Weights of a small mixture-of-experts language model, trained from scratch on English Wikipedia.
Size: 20 layers, width 640, vocabulary 8192, 188M parameters.
Experts: 48 experts in each of 20 layers, 80 SwiGLU neurons an expert, 4 picks a token, a softmax router, a shared expert of 384 neurons.
Below are experts of layer 15 (counted from 0) of a mixture-of-experts language model. Rows are named router (the router's row for the expert), gate (a neuron's input weights, with its number), up (a neuron's input weights, with its number) and show model dimensions 320-399. Each number is 500 + 50 x the weight over its row's rms, rounded and kept within 0 to 999. Numbers have three digits each.
After each expert's rows: "gets" lists some tokens that make up at least twice as much of what it gets as of all text. This comes from a sample of Wikipedia text that the model never trained on. Tokens count by the router's weight.

# expert 17
router:441556452459427397516393501412601553531520490481508519507462548471572512557534437388461499592513508474486570515519511409450448537512496601519437447559517506478464413531579445439471593523510422508458430415577498540479458480507558455439507430
gate0:490472521618567559542573581547548501559563520533514496480480547569599563544469528485483494528445496467462484556510585444509534499669544512531483437454511463633460527523564475433415545505592482544536525520510517510521448449487525470571476540
up0:485502523584453597443514563511494498585456505589567442523486582481634619578444430588523576528494526394444560535452645522543532508592578506590523463511476527521456488458508526422382496517491450575444503492441468518474516525501565419536500477
gets: "–", " h", " H", " f", " F", "/"

# expert 11
router:505577491472527564493437454455576450414556460449511526494530600462447503526531429409403471551488525512525537543485524434501452511552505541465460426502540532510535503537547534477431490602454463491469372487631603554486513483463504577421556494
gate0:477374452436441445497565468427526388446510469562534568450579543566504481453593527484534550495484519521544483453480427486559504557387534510437534507494436482435489491436444484473509526535580484542496532412512423537512521539417533392497549507
up0:590469549510511609560460419477493461461483525564478485530457495617479424551471491632515493512524498559532434434491440466469509516536499485528521484542535598557448560512532482527429481552508522482553504543503539523433533466441506481617443485
gets: ",", "),", " (", ")", "\",", ";"

# expert 47
router:440475461459489458476428431482593515485566464514487545493432506484440450508543443448437508500539440529535488559542473452448471527542486564545560463522543596502535450586616497449470511558436484557438552536551498550414447515436526521477520412
gate0:456527552475550528414418540499485530545438430515531535421509419522545455429505440502500579502487415536563489440476440420442493472475348483447514499545542547498478475458490402443489454548442525475471415548454516471494483515471504480433493492
up0:539505550543530464458466567470425477525557519429420492561545490496457437571474561527405470447635443462411510532535517393474434538574543594537485553581478498560471527515482426470436411551489510575531474556447531558544466493510474441513541493
gets: " and", " after", " to", " before", " or", " until"

# expert 40
router:473537429461435411483489503463523571433482465516513485453489484480580488478592494486422471560502566502462518492568596392437452571557463525457536477521508514623590457552584410465477586478447429533529497555557466516437391550476531527441615494
gate0:423475524476486451535515549492371524510517479432525501502541531509571524493471437480497495553470501502450533498400499520501547560589494545455436465536478481449538487549532491384478500564462422486434502534565502469547511548530570469565557590
up0:390520530498497485509509526439409449481469536591566528455482496462559551515466479503577467504416496544496505570481496482490504611590478539523468488584445524521558479513561533501525497549492499459400546471504425486543461484500505528515496477
gets: " a", " Gu", " of", "\n", "ing", " for"

# expert 19
router:470611439502456435448466514448565510430543461520549597488543487492558486485546454518467485555492526505497468558482520497389448527491580475508503386503537466593503407569504461429491489500435478554467436442551455553462387503443628576413538527
gate0:453557457440510497528530422513437589576537533400476513580562438492458484452512535466475579568471408418555469466509532498436566391567502481419493570525413428523545494444522512477452585485444544506497440590460560396505485569613545493578563546
up0:572561514479518471517540474482624456397547430495499540505472454474559506523509467607488502603489448518514415559447560511402556550490524475471476485393463484523374485549480520468458435474540561461428535440399471563526591532411441555502497439
gets: " ", " all", " of", " two", " other", "%"

# expert 8
router:469515539431384433444478508541538452506526498544501536429512604458486451521508415462505449543501568585560544487507487472522511542535540612459460456478548509576526392555627412440452467502532520564423532539573511526417490484514507523473562504
gate0:514441469519448485458579442497480527516481452480528580472464425475477562532518537513539485598495519606528496545468523524454510518576503629507487544518555460550514435540543556432560480551487570550472623497538461458491466495485496445522447450
up0:490542544516519563496448644463510616546498456516552496532546548536521523476587450543548533407598558536480574491506474497569545530476463459555471473530519514455419572516496420556463451492498506486622492523486542523593536445486436538487571443
gets: "h", " n", "d", "th", "b", " t"

# expert 16
router:447515458505538510382464504458603547518600449521483547380529532478494536499507511430457504439572557571542545562554480500535425441569551573545531456544567492532500518496567504462410521521478405490445486553494612557493417486440545542440542395
gate0:522532490460565508499548523501435484421438546537498504535523453488525535522445539499451433512534467455498507563535542500556560495507417472491561628469501442424566497461399592550537642503540483443482488506526583525498473643512474578518546453
up0:505467472509553540424467444495540457517455473523543492447444535433409537432524569516390460470544564503472516514539410552492507615507561542505525568561564446478487526545477494499513459525550532526421460482512491503497462523447557499499461485
gets: " by", " |", "-", " of", ":", " with"

# expert 34
router:400601455513498440443458482466516530494530419478481517471489518484556486541561522376500464524507581540525551552487599495527538516497548530569525430594513513538572425501577512451447537556509487489462474499648611567432455507483576558396518479
gate0:471534458534451529468487486565536430522500450501534615580494476570450466591443471471462519502452435446539510490554382495498497497492547485479527473537448484565473534398456574505544546489515587562526576556518492468507531526429578593493482492
up0:484443464502525423456543457568529497509486416451479465475495545482514554531535547538520538455544522601501417529476354454482480574489437482489503497487546470442453474471539502465568436506488527471506550551543510485491479456536525476515473483
gets: "1", "3", "2", "0", "4", "5"

# expert 20
router:482585510399465534487443438458559570412543440503494548377491487505511418419588442484438471495536474518552514505582451405457396471540450558548469477514556448513517419591526483475502570512386505522482427514517506548407451533492535538467569450
gate0:525483447467525481534535536521493525383449481511535468539401593534535524498582468490551488559553424554493540433564507542445554502439517483567518514532454527426500473539543578463540478446457486600486495528507483533505493572490450478566459486
up0:524497492534529523596552501540537530448530586485450487527542439526540398552447576534514518421482494540447436533539565518490571480501408582466590461490514476502502624530490505522577508476543544517575549506485468529465462470624471538530470467
gets: " his", "'s", " her", " their", " the", " its"

# expert 42
router:433546415450516428491452470410596513494578548546532515424425611496509554539530514445465423555511535530498581459547567530399501574565542557547512405516513527474511498536492476479518508504404456520447475588497484549469459526477492537457501479
gate0:496534406508566495416416484528622547435535534598537523496477506458476532486551604532416503507488453573456530544407523458442476626588387504521548445494435528480454473448510511476468615601534532471461578565443551551546545513522463485501482470
up0:517437490458436440526443495620406482487425532537519500449474557529480561562435491450490498567407442540453502607500570471493644535401497459491466428468555465568551543567465428522470504589478462477489469448536509407511451495478515482444521482
gets: " in", " In", "In", " of", " at", " during"

# expert 6
router:452564414534509456483504460429590537462528459582526503406445590489486497544555491345439478537533542498504610529513510493456481455587513527526550423550478482494478508469487511449429474578459452470417507566482523542489434560467490583524551409
gate0:424433523571531487492541538535454499532474481594470538336494447553533503555487439483538450451558450496499417468460502528556472482481494517502499584466475504534571590483553506524399476529490548543521554567535592504411452420459455530504588579
up0:419477506553547463510554549545457480540500418517461479484528523433533511529535544486434430530599515603433463478458628485562487475487432398544593482565497502506509476517538594560439430511477580546497500511427575614448560514484512416535532480
gets: " in", " on", " |", " from", " In", "In"

# expert 33
router:437539467460477426539443450540511556512521402414526608479444543407488518561492467429570411546524492467551502520491586461486492516479478508448472469515517499568439457448544513397464498582477411478450466434531480627525457549482572646406536443
gate0:503553483503462467546519555432479638518472563547523507477505558517513433473528470488552519590576500497438475546451490460364540426501582520441521501520542445505586429532463507407518542516421448444523405518504475617560489557446528515488477495
up0:482435400486537528437414490508487431373502477512441537472601534516552485508522525478441467507436404572459452499572554465562492557568402468567605488558464498486425551549462521528419478474563506553527555530569546522434475456570507501494570423
gets: "–", " ", ".", "/", "201", "-"

# expert 14
router:491568523529471521472373580478542514443632415494565520468479607485568456517510462447386493484515502499529567530590508427438451466536494586515467446576568561574529510496553437466469516546459432456459442446568568541462506534442566507430509483
gate0:518519542551538526476412453452517574513568513478454499515553552418478496466578485565411444511490552523520569534546564452430495519535421559584407519497493498524423439611464454485453522505481596507454484569552468576470445479433522546524583423
up0:498524447578572576441406476518467430520526475510436582506584480557517519449495486497472522472447504557527506555509456496479558523534434475587571557549483508492515586548473557577540423475599509502456584480542498522516468453522524399483551572
gets: " and", ",", ";", " |", ":", " with"

# expert 15
router:481514454529538445468467467443531499408526436479547541474554558481526492527573477461515396564475530482511541583478567465449483582502529493520459405477608512531580458486586446475413555495518471598500455524555525584460462499447527594486556381
gate0:607549511518496513479546512459534423543562542500518443466433501588494416483458497493511497476577459548457564468490423503472523497456557521483501537472560436496501483525425516510474494440447538449529527484457635509483504476582546447593513458
up0:492479538532494490540505394527423516571589447446491571568495539474564491500502414483573502563587447508585571472598494463571491478490423489538525525483573453471422504581480472511469571582496550521532511408406449535465533502435466400462490513
gets: " ", " (", "==", ".\n\n", " \"", "==="

# expert 37
router:488506544563516448496454436409541527441556494481484556456472585468583531554588535445477487533496502474595499518529573489487493589497555560462451468444470580508515411547607489510571587524458439477460423584617498486522459508455552546442533481
gate0:505440517443504503399461495465401488455442531447432471488473506567426513504500503599494471438425521579562460540412521556467401464593507582476418556518604471516480554489481526477415518449480434479482384356466494531509539549498502499517582510
up0:474531448506469456412515549453502551467537441441448429477486461486528484477454519481564478437469512499417562415573455583435537500454504427519541529451569471442557427490412560488552480512528476483500526467527385541424486534542497451438451424
gets: " L", " S", " J", "ation", "ia", "3"

# expert 25
router:571516450423419532473438410544465609512515472474480609510526495482555412463535443492463442495626501461504552515594513486468473524563520592573562423544599456532471446528489516458442483585436504496512471593503571605443500555488517499496589450
gate0:473417439503491482405602376507424446522510500489440496536527458562561535484554542485482471552451592495586471494527499463490426419540562498611502470598431423466461518525523506502559415500599546471556498469456485460475446473492518388520502501
up0:646504471518517516522467507423448513492450548455533430469550462510536516525520491481472536472479487539450533541389466520517472528482478559388547594397448470539515498492518418475475546444483481461528470533500634446592527501517434467548518490
gets: " the", " which", " It", " The", " and", "'s"

# expert 28
router:500491416465457412480508467506566422509541424467512569460479515483529489482551461443500432500531497538444522490550546409455463539511529512540548357593575519573536402553511575475468493489439452492494451570576549556534542547515525521451528479
gate0:495474497473490540518490539465468491597612453372490507582487534548535492421502489445464598523516477604474440544568440566545518456490426564532571604508474602568428477628495536481488455544504590438477521587522491488595512493526542495498439582
up0:446454467471394524586547592533586455547473461538418476525483557607542449491465580522527439496514472460546563451479629545557450432449461581434571434548498487578510535462552524532484547521407509519486552480504549466533522582483464529555475506
gets: "on", "ar", "o", "an", "a", "en"

# expert 26
router:502547505418510429493536499493540422504599432555538555434500590458424455460528412409404518523532493563574576473548559468471507510525528454581532511533548426496463477547539503483426457461508485482427459547474556468365456549434525545471448502
gate0:547571523482513446473548489566529472483629466537490557435474529504455560513445541499426589549531458575558471529504420579442477428570566519505455563553527444473403474514476527444536464455562507441432498551484514531414525527477488544441460546
up0:555460481476382512554471442480499464480484478509583541446409485603522471558526636405514464489531477582503572486502454565419415522568553498561479500474461486568541525411559475397481519537544493470475541441455576533481535663470430511541520514
gets: " ", "|", " |", "201", "-", "199"

# expert 5
router:526469472437403409458448512486594449546518493580569532449455578476475479507560471411534387520519454595486575529526555470477542449539461521552490436514504518524517433507542534496482473539479429497500467524542585506452487493507500514499511433
gate0:581432512460554511563444466434540386492500459552542475490576591511509575481489485478489456467485518545440507479542527608525511464446478426463455526415591472482565521553603435478453586526486497517603529489465525549590558476526419523565509519
up0:577542530483539522476401550547531528529590503407547469429582547490561479522472560447410465498584418448423488429491414563448470485497525555498474527504499602415562536472541555460472465507430426527441469458500481513462494483587465463538566559
gets: "9", "8", "7", "0", "3", "5"

# expert 7
router:440545518521414459545500495481515560488489509463573541507548595389568535492533442378526467512475451487530493480445532459484448530537532503510445500539487513623495398559507481416510511561524424434412457492505516496431508514401602529500486450
gate0:533438542503540403565511481493575524575513447486477457557428454572612599548484561496486439628528490545493514529531513523428535416548548446462482516490425516473485429561480471536428526590539501474448475472496483542525541530522547493566493533
up0:504509573491501575502508423426578520443555504462389469523454417550533519575446559548476500506541562512433446498561424488504485536547496550440458488352455475525468453515457425458497508616442421454499540574493536483567441608529542531500598464
gets: " M", "M", " m", "m", " B", " C"

# expert 18
router:500564440525479552429431465436496498488519449579523581463517542499489514531556401496455475485532617575494513489544602463433488506560510518555503466492557526516476519538535449475439487556447459533564481470542602524427469549429526568496488533
gate0:540463564545541493484588482533531455505563410486569437367588458453525436439533541489446427487519556511469502519538517520446473573517584580480481521451473484533507424480599569597510485461414406431474459494504558457556511501487491533523511544
up0:488549522413439512555467457497473588512512551434469457605516511594440470480471458488504555475455438547501436435558442530547506411512465469449490464499552506505601548547465455450586493479576574598533599452437372515428542488423484429455431518
gets: " that", " |", " the", " where", ",", " when"

# expert 3
router:535490528390497417524456530423497550419528493573526511405505581461506472447467415413447383591512526491443534550575583451468489497457449542478448522546532493565528396545510510395450539525427375487435511519594544523423511526471602561524523497
gate0:546487499526517521494601485490526576403506531502468546486440431488582524459431454401569512539436488471490451461509535459502423459590529533455521462412447512513522433539429572440534452478557457532459524592589449486430435504550491464531583563
up0:565435508498448526468536576476496494420415549459480518440484447416454493468447468470502506516396534438463579497475579521467472499519521609531476494566511549478436495454459515407486439574470493513466436571526435591415465499611527528577550535
gets: " P", " D", " K", " C", " T", " B"